{
  "num_hidden_layers": 8,
  "hidden_size": 128,
  "n_experts": 16,
  "balance_bias": true,
  "beta1": 0.9,
  "batch_tokens": [32768, 65536]
}
Below are experts of layer 2 (counted from 0) of a mixture-of-experts language model. Rows are named router (the router's row for the expert), up (a neuron's input weights, with its number) and show model dimensions 0-63. Each number is 128 + 32 x the weight over its row's rms, rounded and kept within 0 to 255.
Before each expert's rows: "mostly gets" lists some tokens that are sent to it at least half of the time. This comes from a sample of Wikipedia text that the model never trained on.

# expert 2
mostly gets: " where", " Mac", " Kal", " Lind", "iley", "oor"
router [140 141 125 134 182  99 162 106 148  94 107 153 139 124 158 129 140 138 184 114 110 152 138 128 146 126 100 185 116 113 128 133 113 119 168 129 143 164 108  72 126 157 132 120 109 106  74 195  92 121  50 150  80 126 138 102 125 106 115  99 156 149  93 122]
up7 [129 115 101  81 191 125 134 166 151 162 131 178 114 129 151 128 162 140 181 120 138 119 153  92 108 135  41 197  65 146 109 150 176 100 160 103 196  91 132 130 111 107  49 182 131 158 179 128 161 169 132 152 117 169 107 108  92  87 163  73 125 118 136 128]
up8 [145 175  80 101 149 111 152 119 130  96 122 139 184 106 122 151 147 108 123 106  80 141 110 127 119 147 118 184  93 130 115 130  88 151 156 165 116 100 112  88 107 148 170 139 139 134 111 229  87  93 116 158 144 124 134 110 120  66 141 145 179 176 167 123]
up9 [127 171  91  48 197  80 118 128 135 140 180 125 158  93 140 160 102 140  92 115 106 155 187 115 100 126 166 176 105  95 159 101 167 115 110 108 132 124 109  97 119 167 117  97 154 144 113 121 123 181 184 161  69 190 137  78 103 101 147  86 179 156 108 140]
up10 [114 101 136 135 132 100 117 103 106 108 131 200 138  98 122 142 100  95 141 102 183 162 127 119 172 105 167 158 132 155  85 165 108 125  99 114 122 150 120  85 151 156 109 156  85 162 102 164 121 149 135 189 114 128  83 195  78 116 128 177 112 152 159 182]
up11 [136 174 147 132 134 168 140 111 112 134 115 125 158 124 212  96  85 156 190 138  81 154 119 101 128 131 107 145 125 171 149 152 154 124 132  89  94 147 104 102 206 144 146 107  93  51 127 167 127 141 122 193 115 139 139 124 151  79 104  68 121 110 112 162]
up12 [130 139 139 144 134 124 111 182 124  73 135 123 123 126 139 119 166 141 125 146 109 131 179  41  88 106 100 118 101  51  89 159 157 120 150  73 153 136 117 106  89 146  16 138 124 125 104 137 126 126  95 134 156 149 159 136 194 105 159  90 154 141 130 162]
up13 [130 207  95 147 174 127 122 158 150 114 176 132 139 151 157 112 171 104 166 122 115 175 113 133 143  78 158 124 159 154 110 118 136 175 147 169 149 164 120 134 173  83  93  66  91 117 138 180 134 149 147 146 127 136 162 117  72 134 148 127 129 129 152 173]

# expert 13
mostly gets: " Ad", " War", " É", "mathb", " Med", " Representatives"
router [143 151 163 142 165  91 178  81  81  75 118 188 137 102 151  97 113 120 104 135 113 158 148 114 142  68 122 166 116 163 150 191 138 144 161 121 197 133  76  69 155 141 123 145 130 120  92 179 143 127 160 167  91 173 183 116 158 131 200 143 161 166  54  99]
up7 [174 103 116 120 120  92  82 130  72 128  77 143 128 130 139 125 166 137 123 150  97 119 114 121  95 161 104 122 146  82 154 142 159 183 142  63 138 155 123 170 104 176 116  75 124 148 135 132  82  73 142 129  64  85 149 121 151 141 190 121 152  95 104 109]
up8 [ 70 107 143  97 128 141 138  96 126 120  88  72 114 138 175 140 126 115  68 123  35 140 118 142 139 115 100 143 113  73 104  96 150 154 184 188 109 185 116 129 159  99  72 121 128 162 120 160 189 132 152 134 144 123 184  79 154 154  93 106  82 185 136 103]
up9 [139 131  91 164 102 166 120 166  67  81 118 131 148 135 150 190 117 108  91  70 111 141 110 134 191 131  87 134 181 147  90 162 106 139 150 171 147 168  57 105 151 126  87 134 157 159 126 141 117 114 196 128 158  98 150 176 168  87 184 185 115  84 146 121]
up10 [111 126 114 112 142 156 159 134  78 159 122  97 141 135 198 121 156 124 137 115  88 150 103  98 134 106 110 175  66  91  96 167 193 192 125 131 190 116 128 170  81 160 133 131 165 138 110 142 179 134 100 156 128 141 134  96 162  35 171  85 118 109  71 148]
up11 [117 152 134 100  71  81 120 135 158 140 120 149 101 107 141 134 139 139  86  71 136 111 109  93 151 120  82 176 125 102 189 181 122 121  99  88 141 117 110  95 150 127  82 111 123 163 139 145 113 119 104 130 114 159 142 135  80 164 134 143 130 113  73 117]
up12 [161 119 128 136 136  97 139 128 137  96 143 126  88  92 115 164 183 143 107  73 164 133 115 135 116 122  94 143 145  66 137 148 121 123 158 141 150 160 103 204 131  74  51 107  80 117 113 160 143 135  98 131 121 132 111 133  90 112 185  78 160 155 130 155]
up13 [118 186 213 132  91 143 120  94  83  71 162 140 174 112 161 126 132  81 128  97 153 174 135  82 162 110 146 130 135 153  75 133 108 125 134 149 171  96  99 100 118 151 163 117 117 153 133 129 194 101 169 134 173 126 122  57 108 144 149  98 108 180 123 109]

# expert 10
mostly gets: "′", "|---|---|---|---|---|---|", "|---|---|---|---|---|", "See", "|---|---|---|---|", " According"
router [169 158 145 111 113  74 165 119 129 108 160 129 183 210 152 150 140 121 147 184  86 176 114 177 153 106 122 131 145 177 167 186 161 179 127  99  96 109 136 166 148 192  90 137 160 142 107 165 148 122 169 173 123 194 165 101 145 146 146 134 146 163  92  97]
up7 [123 114 163 154 138 132  89 152 150 116 146 124 169 104 157 136 175 110 117 108 123 123 104  92 147  90 183 109 179 143 146  97 213 170 133  88 133 166 127 135 123 100  88 143 150 124 128 130 136 103 140  95 145 149 227  74 146 120 169 116 171 103 141 157]
up8 [160 129 117 115 114 154 183 128 117 111 118 178 130 139 115 133 153 136 129 205 110 122 126 123 149 132 102 183 189 137 104 143 205 162 133  63 136 109  98 104 161 152  43 165 173 112 104 101  53 102  73 116 131  84 175 176 105  85 124 160 136 115 156  79]
up9 [218 130 191 115 127 155 113  89 155 117 123 128 112 105  87 151 121 102 133 126 131 173  96  24 133 166 141 101 117  66 110 116 113 166 147 117 166 153  88  64 123 123 161 139 113 107 172 114 132 111 170 130  97  78 117 137 162 128 134 134 108 127  59 161]
up10 [146 200 205  90 118  49 117 104  66 104 157 108 113 176 144 112 161 122 179 103 106 168 119 106 165 123 114 110 131 115 166  80 203 151  89  70 191 180 130 173 134 129 145 121 114 198  86 126 131  69 121 139 153  85 147 143 110 142 132 165 111 109 147 159]
up11 [140 128 141  92 118 141 180  64 171 148 116 126 160 173 146  80 122 160 118 136 142 111 147 124 131 141  74 186 138 170 126 165 134 137 161 128 148  96  85 117 105 102 169 153 129  91 105 150 209 129 106 110 133 158 113 104  81 120 138 142 171 109 173 209]
up12 [127 149 151 173 137  46  93  95  93  64 161 156  92 127  92 130 124 158 128 151 143 116 155 152  77 101  91 136  87  86 143 162 134 131 130 196 111 118 147 158 166  92 109 166 189 100 125 141 150 112 119 171  63 210 149 129 150 126 152 125 155 116 131 150]
up13 [104 190 164 108 164  80 119 166 152 115 105 155 120 148 171 105 140 129 140  85 130 173 100 114 154 150 120 168 126  43 137  92 167  67  90  68 122 173 100 159 125 159 107  83  99 157 141 153 171 128 138  97 108 138 165  99 102 134 156  70  74 146 120 155]

# expert 5
mostly gets: " those", " these", "acher", "ity", " store", "stitution"
router [147 152 121  39 135 120 145  74  93  91 164 187  98 124 182 145 116  70 153 167 133 168 178 172  89 119  99 169 119 114 153 157 182 137 108 125 147 144 104  92 147 149 129 162 216 174 109 142 156 121 108 156 117 160 107 188 132 186 190 138 184 137  69 149]
up7 [182  74  98 150 126 141 124 107  95 194  70 134 116 156 181  99 122 115 131 129 136 143 100  87 154 143 100  94 113  51  96 151 163 148 116 130 155 115 126  94 121 200 209 110 133 137 122 112 107 115  97 131 137 127 139 129 142 161 127 174 150 131  50 139]
up8 [122 179  89  63 103 135 130 170 122  70 161 130  73 157 169 160 152 108 135  68 165 136 188 182 133  92 139  90 108  98 133 173 214 121 136 145  96 172 149 120  98 184  54  78 138 144 156 109 137 139 108 104  79 122 126 157 140 130 138 143 102 181 115 154]
up9 [135 116 101 114 124 151 132 191 161 142 175 151 136 141 145  85 102 130  83 135  80 144 130 141  90  81 143 140  36 166 195  98 181 131 122 109  83 145 138 172 106 109 134 171 205 187 141 131 106 134  85 106 134 130 163 157 103  78  72 105 174 168 120 108]
up10 [140 157 167 119 170 149 145 142  85  53 163 175  63 125 117 149 111 100 181 177 136  81 137 134  77  89 138 178 125  90 170 181 177 192 152 184 117 123 155 140 126 179 116 134 180 126 156 169 145 117  94  98 126 128 156 141 135 125 120 138 136 112 128 148]
up11 [177  94 120  66 160 149 107 157 119 124 176 131 153 103 113  82 151 166 159 192  84 135 118 116  83 146 172 164 133 119 123 171 197 186 122 137  96 130 116 142 150 108 143  96 133 118 130 132 135 119 193  97  98 110 143 145 161 105 117 127 118 102 114 152]
up12 [151 145 127 124 121 156 100  74 143  62 108 142  97 141 186 128 184 102 151 163 154 154 173 119 127 130  84 127  75 115  88 128 193 168 111 161 146  87 100 189 170  96  94 152 154 158 132 140 157 134 153 195 154 122 125 156 151 105 154  82 136  93 118 137]
up13 [125 185 131  81 113 131 119  91 172 150 194 204 113  89 147 116 130 109 205 129 109 164 139 148 136 121 124 140 108 156 177 107 137 109 146  57 124 129 128 130 145 119 123 101 164 123 150 144 194 121 138 174 132 148 124 185 162  85 118  98 145 171  92 165]

# expert 1
mostly gets: " However", " There", " During", "\".", " While", " When"
router [211 166 143 105 136  99 144  70 108  93 158 196 177 161 146 125 148 102 150 128 144 157 201 155 122  93  91 183 126 140 156 129 160 133 145  76 119 172  90 110 169 150  87 149 131 152 111 176 160 123 107 145  91 182 122 122 146  99 148  79 158 157  90 125]
up74 [153  79 174 135  79 132 159 103  70 128 160 105 134 110 127  77  55  95  72  99 107 123 117  83 159 159 147 191  92 177 156 134 136 128 124  71 219 166  86 134 131 186 126 178  85 151 146  99 167 120 147 140  72 124 101  84 137  93 182 123 135 112  95  93]
up75 [182 152 128 106 165  81 111 121  98  99 134 148 118 127 200 133 163 101 165 138 163 178 125  85 153 131 153 156 129 124 123 123 192 176 176 107 115 145 104 143 162 163 164 150 141 131  95 143  94 100 114 134 125 113 150 131 105 141 135 134 167 126 105 135]
up76 [121 173  88 112  86 150 108  89 143 119 144 150  63 112 158 194 145  99 131 148 106 124 146 129  61  98 133 111 100  93 137 130 188 114 172 189 146 104 112 128 134 121  61 129 134 162 133 134 155 108 118 103 160 147 131 109 154 143 149  83 114 112 153 144]
up77 [116 172  52 163 105 123 104  83  50 141 154 157 106 128 131 126 192 137 150 164 147 103 126 127  79 134 125 150 188 134 101 112 143 125 206 134 153 144  42 113 154 132 148 116 108 146 149 189 154  82 143 107 126 149 135  99 146 163 156 159 151 100 142 119]
up78 [131 104 114 126 145 128 170  86 124 142 142 127  80 112 151 108  91 115 146 133 130 101 109 136 186 141 134 133 149 110  92 141 148 163 124  77 147 114 125 109 107 173 128 137 128 186  98 187 180  95  76  92  92 168 115 149 137  79 129 165 120 154 120 164]
up79 [100 151 209 123 134  54 138  69  81  99  83  91  93 160 110 106  96 105 122 100 113 117 193 141 135 105  79 153 145 120 150 166 153 145 183 206 154 129 113 122 145 126 211 140 112 118 151 171 114  95  73 145 101 111 143 121  82 127 111 127 153 138 122 114]
up80 [139 125 168  96  98  90 139 178 139 108 151  79 119 106 147 124  88 121 130 117 136 122 153 141 162 100  86 120 114 107 163 138  97 130 144 163 113 142 137 159 108 136 195 119  79 186 146 187 164 110  88 122  88 137 116 159  69 127 155 189 105  97 149 196]

# expert 15
mostly gets: ",", " but", "\",", " and", ",\"", "),"
router [143 121 156  92 168  94 171  75 102  91 164 174 156 141 154  85 157 113 147 124 129 214 146 141 124  82 132 139 158 142 166 162 137 117 169 151 154 158  86  69 130 156 150 152 172 182  66 121 135 129 147 176 122 159 130 140 157  94 156 130 169 141  75 120]
up0 [121 102 128 131 202 121 171  73 118 150 157 154 144 140 137  94 124 105 174 161 104 138 124 114 139 147  91 110 173 126 153  97 158 120 194  85  86  98 164 127 137 116 133 123  78 126 110 131  84 100 138 124 166 131 140 104  92 123 120 105 119  89 115 111]
up1 [178 129 136 140 113 104  91 101 150 113 102 172 126 122 126 101 127 139 133 132 139 132 134 111 107 151  90  97 162 138 186 113 121 143 133  77 138 119  86 115 120  98 167 223 110 215 126 130 120  94 168  94 136  74 128  74 121 124 141 130 132  73 118 124]
up2 [106 116 107 118 133  36 129 128 140 138 143 133 133 159 105 175 112 126 172 105 134 167 124 108  84 107 107 173 107 119 148 198 109 144 110 162 146 163 124 137  71  94 122 183 120 150 188 116 140 186  77 176  61 152  92 136 110 156 165 150 133 130  73 139]
up3 [148 110 171 121 174  78  92 157 129  93 103 149 101 112 137 108  73 176 152 106 111 103 116 154 152 143 112 155 161  98  88 200 110 118 134 116 159  86 133 116  82 160 157 113 102 131 136 157 127  50 131 135 130 144  89 187 147  56 127 138 144 109 113 138]
up4 [139  87 112 109 141  85  95 110  54 160 123 131 110 123 146 118 140 122 167  83 130 118 176  67 157  57 125 107 140 143 148  84  73 175 108 124  87 106 125 104 127 134 119 136 120 114 147 108 178 154 161 160  96 142  93 140 149 143 129 141 145 123 141 120]
up5 [132 159 198  76 114 122 110 148 104  86 108 110 142 131 130 144 104  76  74 129 124 131 123 140  83 101  92 143  96 107 164 133 162 127 110 124  95  64 129  98  93 163 145 105 126 124 100 133 115 133 123 108 144 131  79 136 123  89 127 154  97 182 139 122]
up6 [119 156 141 160  61 146 146 129 125 134 140 120 134 152 126 122  88 141 116 149 119 132 155 177 131  54 117 138 124 123 153 129 155 193 126 134 112 192 102  89 191 152 109 126 192 139 144 124 108 166 142 166  97 113 189 186 115  78 136 159 131 147  95 109]

# expert 0
mostly gets: " MF", " Nominated", " Goals", " Votes", " Won", " DF"
router [206 128 169  95 173  82 161 112 113  89 160 154 102 204 161 119 139  87 136 162 107 211 146  64  86  76  90 208 134 114 105 155 135 159 173 139 106 123  83 103 154 164 131 172 135 123 149 160 154 118 115 142 101 150 149 140 153 109 177 154 194 162  99 141]
up74 [148 146  92 117 130 123 146 118 143 131 126 108 126 141 131  20 162 118 143 167 113 168 132  88 149 127  92 108 160 112 116 154 116 134 178  70 227 148  79 121 126 126 126 139  84 117  95 148 138 172 135 136  48 129 116  95 163 115 131  98 132 143 112 124]
up75 [117  96 183 142 122  92 136 171 160 108 183 160  95 117 141 143 143 121 141 136 124 127  90  98 118  83 149 180 154 165 128 227  86 121 101  69 122 145  58 108 180 107 171 123 175 140  44 145  85 144 113 141 126 151 151 148 152 174 133 168 146 130 152 153]
up76 [114 125 168 112 101 106 111 138 174  42 135  99  94 111 120 120 192 158 149 140  72 147 123  54  98  70 113  94 158 159 153 139  99  72 132 169 161 149 109 138 186  90 108 162 149 109  90 138 179 137 154 133  81 161 106 101 161 169 125  97 159 129 120 105]
up77 [143  99 160  99  82  86 189 142  80 127 136 124 124 180 148 146 143 153 156 196 151 142 122 129 115 145 117 137 156 182  92 169 121 154 136 151 173 127 107 142 156 210 168 189 222 144 128 133 110  87 113 169 121  85 148 195 148  97 157 146 104 154 145 168]
up78 [ 93 119  92 166 174 168 135 156 176 165 149 158 129 119 139 121 125 174 103 125  93 183 171 112 116  68 154 161 130 155 142 156 121 119 145 131 127 126 131 141 140 178 139  92 183 149 160 187 119  84  83 124 151 130 170 169 169 166 133 166 106 200 124 127]
up79 [113 148  95 120 100 148 117 149 155  81 139 162 162 151 146 145 154 125 192 161 173 174 188 132  73 122 145  70 115 138 107  93 110 115 186 153 165 170  99 187 118 102  47  62  86 126 136 164 118 142 108 144 115 133 126 134 154 141 120 115 127 187 152 201]
up80 [146 105 124 117 172 157 162 136  47 100 180 130 106 133 126 157 159 102 172 139  73 112 139 166  94  73 124 164 135  84 135 135 148 126 120 127 116  98 142 138 136 168 123 164 155 209 116 170 173 125 103 203 153 159 178  98 142 172 125 115 150  83 117  82]

# expert 4
mostly gets: "Scientific", " Genus", " Phylum", " Animalia", " FRA", "optera"
router [184 149 130  53 129 120 178 149 110 105 146 140 118 123 178 142 184  86 128 132 116 158 164 113 129 101 136 140 152 151 135 113 192 155 126 149 173 130  65 152 192 120  75  97 116 114 119 141 136 106 131 147  90 208 117 130 145 154 138 124 159 147  76 120]
up7 [172 113 155 181  98 147 148 149 125 142 114  99 189 133 147 159  96 115 132 138 179 114  95  81 144 174  94 143  86 179 110 203 111 157 169  80 192 143 102 149 170 183 119 155 163 111  70 142  94 138  91 123 131 121 172 160 186 112 148  80 133 115 104 122]
up8 [115  96 127 110 169  79 181  89  85 124 172 100 109 142 202 120 143  75 152 142  99 149 123 103 121 101 157 154 197 152 177 176 108 178 111 117  89 106  70 131 179 150 128 124 138 106  93 170 130 140 176 105 167 107  91 120 134 123 146  85 183  92  80  90]
up9 [125 161 120 110  98 117 204 142  93 103 136  65 172  95 144 125 106 152 128 172 145 170 143 206 150  53 143 121 103  98 139  70  98 171 131 136 121 145  50 143  80 136 129 114  91 139 111 208  86 120 170 160 151 187 183 100  82  97 100  67 131 167 131 127]
up10 [ 94 133  88 192 105  98 179 121  71  50 152 136 142 118 118  54 125 135  63 229 169 129 123 141 158  83  95 173 171 155 124 126 116 121 184 103 172  94 124 129 145 132 129 120  75 189 112 126  84 134 113 121 175  71 151 133 138 111 145  97 129 165 155 108]
up11 [176 147  63 124 139  91 161 122 174  91 114 125  78 153 100 149 161  63 144 156 148 122 131 127 198 136 146 167 113 170 101 105  98 147 127 106 137 141 143 140 147  79 138  71 161 127 135 113 179 164 115 131 134 103 175 134 165 211 108 183 163 166  88 107]
up12 [124 125  84 103 136 106 199 172 173  76 104 135 105 123 129 123 195  48  92 129 177 171 126 144  78 124 138 124 127 132 144 123 126 143 153 148 161 149  75 137 194 130 152 129 117 141 115 159 144  72 129 148 135 148 178 137 176  81 181 107 161 112  80 155]
up13 [109 147 143 114 131 111  79 144 135 134 123  92 100 201 164 195 144 130 117 106 109 183 146 146 119 125 142 101 117 100 193 107 189 142 152 105  77  86 145 134 157 128 131 144 136 177 108 163 221 168  93 166 114 139 200 149 165 119 125  77 149 141 127 106]

# expert 14
mostly gets: "):", ":", " :", " Born", " Location", " –"
router [149 135 126 106 186  82 158 118 118 114 165 149 154 140 153 126 117 167 108  97 149 202 158 152 141 101 124 180 124 178  81 113 171 101 216 100 142  98 130 153 108 163 117 183 118 178 155 148 146 163 114 146  87 180 177 128 148 130 165  77 129 183 100 158]
up7 [109 182 110 150 123 128  77 133 103  64 162 146  88 136 113 190  87 104 154 155 125 101 204 107 127 151 111 136 121 127 102 103 172 176 142 179 165 169 133  57 111  90 133 124 153 124 139 113 141 162  91  76 156 109 126 112  94 121 144 161 133  79  95 117]
up8 [177 137 132 177 130 113 113 142 108 135 124  97 110 134 127 144 150 147 173  92 137 115 193 112 192 150 104 145 136 157 224 173  91  95 104  98 119 131 146  99 104  88 151  93 100 201 122 127 162 126 139 110  80 117 133 116 173 151 116 138 141  86 115 142]
up9 [144 162 110 100 153  98 196 133 120 113 154 106 115 151 122 146 206 131 205 112  58 140 107 160 128 141 118 173 125 132 103  80 201 158 183 153  75 124 115 134  82 154  90  93 109  76 136 117  81  52 129 127 123  78 157 146 124 141 127 126 140 141  96 109]
up10 [143  83 115  31 127 127 101 147 103 119 167 169 126 104 137  82 106 123 135 123 132 120 114 139 114 151  96 146  69  88 105 139 150 222 117  82 171 127 120 110 176 145  99 169 121 185 127 139  91 160 106  90 125 143  87  84 155  69 162  93  99 164 139 142]
up11 [145 113 203 112 147 126 106  97 111 120 134  91  89 142 144 136 150  81 105 144 127 149 162 123 167 163 134 156 130  85 118 132  94 216 108 109 207  78 128 116  98 117 134 117 108  82  84  97  84 150  34 137 116 113 135 198  88 105 182 130 136 120 126 112]
up12 [109 111 111 129 122 107 103  76 137  78 153 129 125 120 140 163 111 112 120 159 132 115 146 118 198 111  96 131 162 132 146 174 149 118 120 141 157  96 135 138  83 118  97 142 133 160 153  93 133 133 121 128 126 155 120 195  96 134 114 192 128  95 101 132]
up13 [117 215  87 130 145 124 123 128 122 138  92 124  98  91 144 148 181 111 231 134 161 162 114  61 105 140 128 120  73  60 108  84 171 117 153  96 190 129 107 121 153 135 124 114 122 171 168 139 149 152  69  77  75 162 101 147 161 102 143 136 132 118 132 138]

# expert 9
mostly gets: " a", " an", " any", "This", " This", " several"
router [184 110 139  94 148 124 141 135 105  99 157 175 139 134 171 125 181  70 142 143 164 172 167 172 132 128 100 150 124 139 151  92 198 185 197 112 112 129  66 109 140 137 101 146 137 161 102 129 116 119 152 145  97 132 145 125 105  91 166  93 161 113  69 162]
up7 [100 187 114  92  99 124 178 151 123 117  84 113 145  92 156 173 140  81 175 145  98 140  57 125 167 133  85 160 160  67 168 112 146 167 102 100 133 114 109 117 101 121 165  96 116 137 118 141 114 164 118 127 128  91 147 202 136  90 182 172 111 139  87 130]
up8 [156 114  94  99 166 129 117 127  62 126 135 134  61 125 173  37 118 207  96 158 110 127 214 129 110  98 145 102 167 179 115 129 170 202 124  93 163 107 119 144 174 154  92 125 162 145 131 101  96  96 167 162 111 129 120 145 137 153 127 165 123 138  99 134]
up9 [211  77  90 117 134 156 108 148  85  92 191 166 117 159 161 166 150 129 111 182 175 127 101 119  91 133 110 182 130 162 160 163 163 144 105  37 137 154 130 118 126 123 150 121 141 178 132 235 170 103 138  86 151 177 137 138 130 163 100 113 148 144  72 138]
up10 [163 177 101 110 116 122 147 166 101  84  87 182 113  71 115 116 102 149 161 113  74 115 100 141 120 131  93 126  95 149 119 108  69 124 121 112 107 139 108 136  99 105 127  56  54 165 160 147 106 108 181 108 131 109 156 102 132 139 131  98 132 140 148  97]
up11 [202 145 120 128 154  75 117 129  93  73 145 109 209 170 131 161 103 173 151 152  76 133  87  71 125 129 118 116 115 163 162 109 181 117  82 127 212 139 115  93 125 131  64 155 145 139 144 121 136 122 142 210 147 100 188 151 151 153 160 136 128 169 101 129]
up12 [200 132 103 123 107 137 145 122  96  70 181 103  97 185 132 163 121  82 166 159 141 142 116 143 149 125 134 122 142  81 148 160 185 155 129 104  78 105 105 138 137 144 135 149 106 159 172 129 152  93  62 104  56 196 140 138 173 139 135 159 135 175 133 145]
up13 [127 114  52  88 152 107 152  54  88 123 111  82 120 117 131 118 108 110 113 172 128 187  85 155 132 130  48 118 108 133 128 113 169 135 191  90 127 186  60 144 151 134  74 136 122 150 111 149 119 161 167 133 100 136 164 126 195 154 144 133 101 108 160 143]

# expert 3
mostly gets: " make", " well", " will", " should", " did", " may"
router [164 135 136  66 153 145 110  84  71 132 135 130 105 144 164  83  96 133 120  84 145 140 157 136 135  87  92 167 185 153 172 130 147 155  97  92 185 127 104  74 172 158 158 176 200 160  73 102 119 134  87 119  94 138  81 154 103 149 139  95 185  82 117 162]
up7 [159 106 149 111  82 100 137 125 168 120 148 155 137 111 138 106 130 147 118 150  95 163 137 108 167  77 143 153  99 123 147 154 106 149  97  69 195  62 144 193 105 103 117 158 127 125  80 142 128 107 123 138 146 125 133  73 115 132 105 151 123 106 128 118]
up8 [158 110  81  91 159 108 128 207 156 151 131 157 140 117 125 106 130 185 184  97 121 176 137  81  90  69 158 125 138 145 118 155 130 175 121  80 123  77 140 170 150 197 146 116 148 161 133 115 173 124 139  71 135 152 123 185 136 158 162 141 146 107 125 120]
up9 [108 171  85 175 105  91 176 109 122 164 184 131 138 110 124 103 145 122 132 103  75 154 159 163  92  57 181 107  88 144  41 126 148 147 171  76 175 139 133 110 106 132 118  93 182  97 119 122 105 110 130 103 106 127 194  89 121  77 138 209 157 136 139 148]
up10 [202 166 117 120 101 130 104 169 149 134 166 127 135 110  93 137 151 142 134 108 169 157 120 177 188 117 104 126 163 105 179 126  90 162 105 108 191 157 110 154 182 132 143 125 128 123 100 104 133  91  89  77  81 130 162 171  70 157 198 129 144  99 113 143]
up11 [177 116  85 109 119 175 112 100 119  98 114  91 119  57 141 102 165 182 159 142  84 129 135 154  35 125  77 171  61 133 119 122 163 137 152 149 138 167 105 105 103 101  57 146 162 156 124  88 154 135 143 142 117 117 190 146 146  99 116 100 169 111 120  92]
up12 [145 121 130 150 182 114 114 128  82 133 113 159  92 165 119 118 116 132 149  96 192 184 165 112 153  81 147 134 125 112 168  87 137 182 128 158 133 138 104  95 155  83 175 136  83 140 108  95 121 149 161 130  39 150 185 142  72 140 185 113 170 125 162  71]
up13 [147 110 108 101 100 165 139  76  76 112 103  97 104 128 141 143 104 186  94 108 172 122  83 116 122 164 205 134 162  99 106 161 172 130 112 100 171 155 111 134 150 144 179  80  97  81 102 107 146  90 181 140  95 132 122 116 181 156  98 184 161 132 130  85]

# expert 7
mostly gets: " entire", " father", " wife", " latter", " original", " next"
router [185 127 132  75 166  90 140 123 148 125 129 159 142 156 181 110 136  97 128  80  96 173 164 152 140  80  85 125 135 149 146 106 163 123 186 138  93 155  88 124 160 124  51 119 161 148  87 141 117 117 116 192  77 105 136 122 120 117 157 106 139 190 126 105]
up7 [ 96 109 151  66  82 100 122  89 153  74  75  98 120 111 190 166 149 117 124 100 157  91 154 129 125 110 108 106 160 147 202 159 136 215 151 104 155 124 126 142 189  57 124  81 107 132 101 132  97 140 130 159 116 153 148 118 119 153 190  58 167  96 145 150]
up8 [140 130 113 106 143 129  91  73 145 128 113 167 119 137 126  77 138 101 157 107  87 110 188  92  84 147 124 151 155 137 181 116 189 193 159 111 154 102 139 101 168 133 107 125 171 228 115 155 138 114 150 168 145 107  88 137 117 155 138 175 135 146  98 100]
up9 [174 102 135 127  64 172 135 114 177 129 191 120 139 188 111 124 170 131 198 156 168 121 130 117 112 135 129 145 183 120 155 214 174 172  74 141 150  65 124  62 141 125 145 128  94 131 123 153 143 125 170 103  89  90 106 205 130  89 167 122 123 119 135  77]
up10 [109 123 141  62 120 121 103 101 143 109 139 125 115 190 105 104 137 107 136 114 216 133 192 139 155  86 151 137  92 136 102 112 207 108 124 119  99 155 139 154 112 141 177 125  91 122 178 120 113 128  75 168 136 152  78 144  95 127 144 172 104  50 142 180]
up11 [135 142 153  33 122  90 135 100  39 121 176 110  93 180 156 139 123 132 113  97 171 144 135 117  88 101  99  88 130 177  97 159 128 143 135  79 137 146 106 138 112 130 105 103 120 123  62 124 161 165 144 119 119 182 133 144 196 136  79 132 137 182 118 115]
up12 [163  92 177 155 141 131 143 102 121 104 114 192 144 117 102 151 177 126 104 115 111 173 144 148 140 103 120 148 168 194 127 164 142 162 159 125 172  66 123  94 140  85 125 137 111 124 150 164  80  83 137 238 143 123 137 126 118 120 104  83 135 182 137  95]
up13 [162 117 138 136  95 158 126 148 135 114 133 133 131 106 106 182 180 148 104 110 119 104 146 104 147  81 121 145 120 112  73 105 107  57 115 143 126 135  99 121 158 147 152 162 106 193  97 127 100  84 100 118 158 137 123  81 185 118 151 173 120 150 131 141]

# expert 8
mostly gets: " After", " without", "After", " before", " With", " By"
router [137 186 140  82 144  81 135 102 122 110 124 139 185 159 119 116 118  73 101 104 112 144 160 126 139  76 120 155  76 116  90 160 121 150 157  89 107 158  57 146  89 185  97 114 119 143  92 154 125 140 120 119 132 141 148 101 121  62 184  74 156 135  85  97]
up74 [145 175 164 151 115 107 150 121  98 135 108 178  97 137 109 112 127  60 118 120 114 166 108 155 161 152 155 115 104 164 176 108 109 121 117 113 117 110  67 153 145 134 108 116 106  97 133 121 171 115 194 135 143 128 121 161  92 101  62  98 102 175 106  49]
up75 [182  97  96  90 109  87 126 109 114 132 156 136 129 142 136  93 109  37 134 145 204 145 126 151 121 136  91 143 108 138 137 113 212 100 124 144  77 140 125 131 166 121 159 126 115 172 179 109 131  94  66 122  80 137  74 167 111 112 194  98 207  67 136 108]
up76 [ 70 165 107 141  95 105 153 123 123  71 133 169 203 151 124 106 125 159  74 131 139 135 150 131 147 149 121 137 111 109  85 147 142 106 102 145  93 122 129 156  76 107 145 112 148 173 107 136 101 161 130 112 143 147 114  91 111  72 133  96 172  78 131 166]
up77 [153 102 107 108 144 143 132 161 159 127 100  98 154 146 143 180 103  90 128 114 141 155 114 175  74 125 126 158 147 121  94  79 130 149 120 104 155 107 129  77 159 136 156  97  65 100 107 138 148  97 164 169 161 107 112 121 128 124  87  79 158 135  96  99]
up78 [131 177  77 131 137 100  96 132 115 104 168 120 160 103 148  62 114  69 202 137  86 161 175 147 117 117 174 110 171 153 202 119 120 143 137 107 148 172 111 172 137 167 138 124 144 139 120  81  98 161 118  97 129 122 134 155 103 112 103 143 125 126  75 118]
up79 [172 136  92 156 107 124 132 171 149 122 158 111 145 153 127 170 116 117 140 171 101 100 132 188 172 149 114 104 141 106 122  65 181 130  99 112 110 219 101 120 152 164 106 120 154 183 157  84 143  77 141 138  61 179  89  96 114 123 139  69 125  96 177 150]
up80 [121 138 108 149 117 106 107  97 194 135 110 132  68 141 151  57 137 139  87 201 156 158  97  49 126  38 126 141 116 130 116 181 134 167 165 144 135 197 104  95 118 155 113 162 157 144 158 143  90  98  72 185 133 111 183  79 120 137 170 128 128 129 125 135]